Weights of a small mixture-of-experts language model, trained from scratch on English Wikipedia.
Experts: 256 experts in each of 11 layers, 96 squared ReLU neurons an expert, 4 picks a token, a sigmoid router.
Training: a variant of Adam for the experts, 683M tokens, 5214 steps.
Below are experts of layer 5 (counted from 0) of a mixture-of-experts language model. Rows are named router (the router's row for the expert), up (a neuron's input weights, with its number) and show model dimensions 112-223. Each number is 128 + 32 x the weight over its row's rms, rounded and kept within 0 to 255. Numbers have three digits each.
After each expert's rows: "comes after" lists some tokens at least twice as common just before its tokens as in all text. This comes from a sample of Wikipedia text that the model never trained on. Tokens count by the router's weight.

# expert 52
router:176145157104102123110136225122105189100199099086055126136151085104114130166139107179122120180136154093169155110123135082119113144096116143178136138165144133111160082162158104087141138136101077077157054130146116166101092111147101126073144159173120096092110117138081095110126107144123150101169112122113100117117101076105085125137107171091
up1:158147123104111120165119124180106074124149164163142113160125121122127145182155102181135107120128194097117140109173125119103129179099126110215099126089113127150107103127115127112082107088125067063167158117096132112111191088153101153068131134152059035104141115175134088174179128141138088117132126097147114103130095107153110146128171157101
up2:113159117126138150144174158128095138153131131168092128130156112140120173175165107175128122155167119101060111127185140073177155094173138104103122158086163149113141082097147149131087087121090127132078074149089120117102088121186101104144142149121191134064128064118108083118171087083083083149111177125125100120184107168134134161118139133110
up3:128127147165164136116157126131128122133185127153121101170139145157170132094133099131079134128143083124062113111164111161133165071090156095168086084128144145120119142109104157132121118118078177176099091094143161131154161126166090116149126120082165149203103148101153100092115149133119118158068180103200124183028111090118139107098115114035
comes after: ", ", "| ", " | ", "- ", " (", " in "

# expert 61
router:205110145126065127160117180146101108131154103080086122116102101102141132108111124112113144177123158117137169097151146117089132146155177130168117149143136150112153141190061130158112123138113127129110081103153100098076145123127119162072117118162126167146122081158171094089125144118115176091143133131113138086121131112134156149065092113109
up2:077132145110093137106138199091125172145140149152115098149156170103187175188177091162106130149075094077084148106113045115088114057086116143112134150084160095103071162092164207061087140155135119154154135100181151152049111093138154114101159127126123108134171096132133077160163137133158148136144193170119213105108153108100162178131126072125
up3:123178169108147142137139146115147118110109130159101151134118134123170105136090119222092094161142147063119127112124117131134139079137198101141157117031148112121171086135113137153187115172051115126140087110137120131134204093130128119144200119161109136102136131073159133142118119182132114137135192111197098122120173154097129049187146123115
up4:115112090101136126120112146119134136114173076102098113102115089131121141152086100127159129118123180122167161123142133114093103200064141133221151180136138111140158057122144167119091129088142220140253110127098117106126149118114140124132111091150074114130107141155076134103092100131130157159130135089067113102174108169146206112122159123094
comes after: " | ", ", ", " (", " in ", "; ", "–"

# expert 39
router:197120144071098111145142188092128178134159120113073143128125100086110094182168111101132135221159139094165177076124144138123160163146151128163128178106134126150142138193077123158135145119123123125108043150151136160102154117140095136050148144124125171112112093144132089113142160112131149094166080123122142077101086112109124149144134157117
up1:139137113145092140096189119123108146141137118189052164109187213166137169111154143174162157083134119115085152125133143113081109117141113144143168175176117128129128145123118079134067210122110124160084116108144105049123132134112106177118148085158134158130130140119099141136102132140119109124115147103148129166109168100079098126119099144165
up2:112139099151140123098081079165087094095169083067122105117121085124116233109120115113109088085150196198144111190131125133099128112132108147105069115201092103098153086140141117060131181124083127106092125169097139162086131133120144160172075109134135155154116142107165163137074137160161119151161115123109101163109123070178145188100132128134
up3:066169144086141158148093079166116114185208118103133121180105163092134103140119131173126122166143165148207131144108116141093115107108169109140140142080136083153169099153120204105176108188121195146203104161162141171140140126080148123081096145146134170119140123069068136149160125174122141096146145078171150169147089084123149098096101143119
comes after: ", ", " in ", " (", "| ", "–", "- "

# expert 242
router:128109148109094137163126161138130156110180133055054128079111073086149069181153140114088126210170144122154183092122129149082123136129141130169105176144138134094125110171148143068112149159146110073096064142106114112089139086128096169129101081151150120144136121121113070122145112115138140068160056142117189129124112101100151147062136098093
up0:149165137142127134151061190146159162160141132090087119192116134100114144093066115167086144100132129122116102131195160179079056119170160108078183138161089113095163116093115102068132186104111154164095134159116147115102172094104152053134090237099104115166121123152143140134110139166143102076132170117102112112115170138117077128176055115153
up1:121163187076117108143124161114084130130153072108127168123078099075150099136100175104087068195136090131068135102159120120121135140132161067129176078090118139142076156129105089088106085108137103154147122081110160135126151151161132175120120141135124129115131053147107102146139084119118103035161089179178172142124150094148154103081127141124
up2:106124162108131116113105103157132162066068164124164158103174106085172134179162120122153149165101126172058112111136100131142158150133160098100101161073114106062127093161120101135103100110165108173134162128129168152160127094169048173155188068120150115115049093190144053085127111068133133127126110113158169117089135125126159154153114085108
comes after: "–", ".", " ", " | ", "/", " of "

# expert 212
router:165147135111072125137084172135107129097157125082099114083116091105138132160140129102125152203057123116140197097137117149081133168123138134177138133145147139075152114156107151097133162130128110087120041179151096121121159105120088151042098089115093179132159108146120089110137099120150170130133086119101137176131153075098112161083118122111
up0:161061097122061105229143135134123140075127170173103190148105072101110093124143135162153200103146174112089128126141038074105139156157155131217085122086120169169165131131085135143131121167099152134119080178139143137134124141142106159072102151125103171119133111107122145084148142111152204120124113181139144104126157178058138164092070125136
up1:180127139060111139159110126111116191119071133136149110160117136110077174137120149156115163093098081130153112140102131149114122084098166123091148147077112141109080171100176099139140123143159197110175080168143145149161158117192114089117156208146103130158143048164093094177120160099140137135162167097071140154054118165104091158137122129136
up2:128186153133067148124167171145141123130172126227128136147130159138149142132108111108190174111119196102165107090122129128061125169146130148133116096150151146192066091140114102137096149111070121103094087092172153134163107131198120166083115094137106169176098162115082114141183122100152130085092084076105151143085089095105108104139147135139
comes after: " | ", "; ", ",", "% | ", ") | ", "–"

# expert 33
router:179114183103111173147162182129141201131167118147054150118114105108186084129107088125120113189091163109129129095121078117120114167091118153178128140117157157097140131133092110077114176153102161126126053120176080111136160079106133152072149127134112148153083102092132089087142137129171140097136109077164124128121104100083114126100144135082
up0:120092100132093097074098121188148170115108125149061149160107095194078105117124136103144142106119131136050142126142095173132101114097154135169136135076102152102122070081149131133081119116122139185172177138061120183166103117122116151139133170140134152148120116094128106133132126085082069038109076102147153129045154122101097177136146107139
up1:149192163166100192101062177116137128153156119124076132119134128157146166122100081128132162169128154149058128132181139111145137158146122171147081117112121136086099078150096167197121110153101121129147093146143137104147136124140099129143045153125169128139116157109172132103134143100104167138145188179100125145137169150093144202100143134157
up2:154132161134175121158081141161113113084101177118133118144100063170143200078151138135126104145139142091132114112079139151146196121144122164125156131111145072178104089178150107140124140137132100136094163094094123180199137150131168087066196176126135089112129118118132091171180163051131105081074096121096115090128078128145042111184173146111
comes after: "\n", "\n\n", "- Education", " Award", " at the", " University"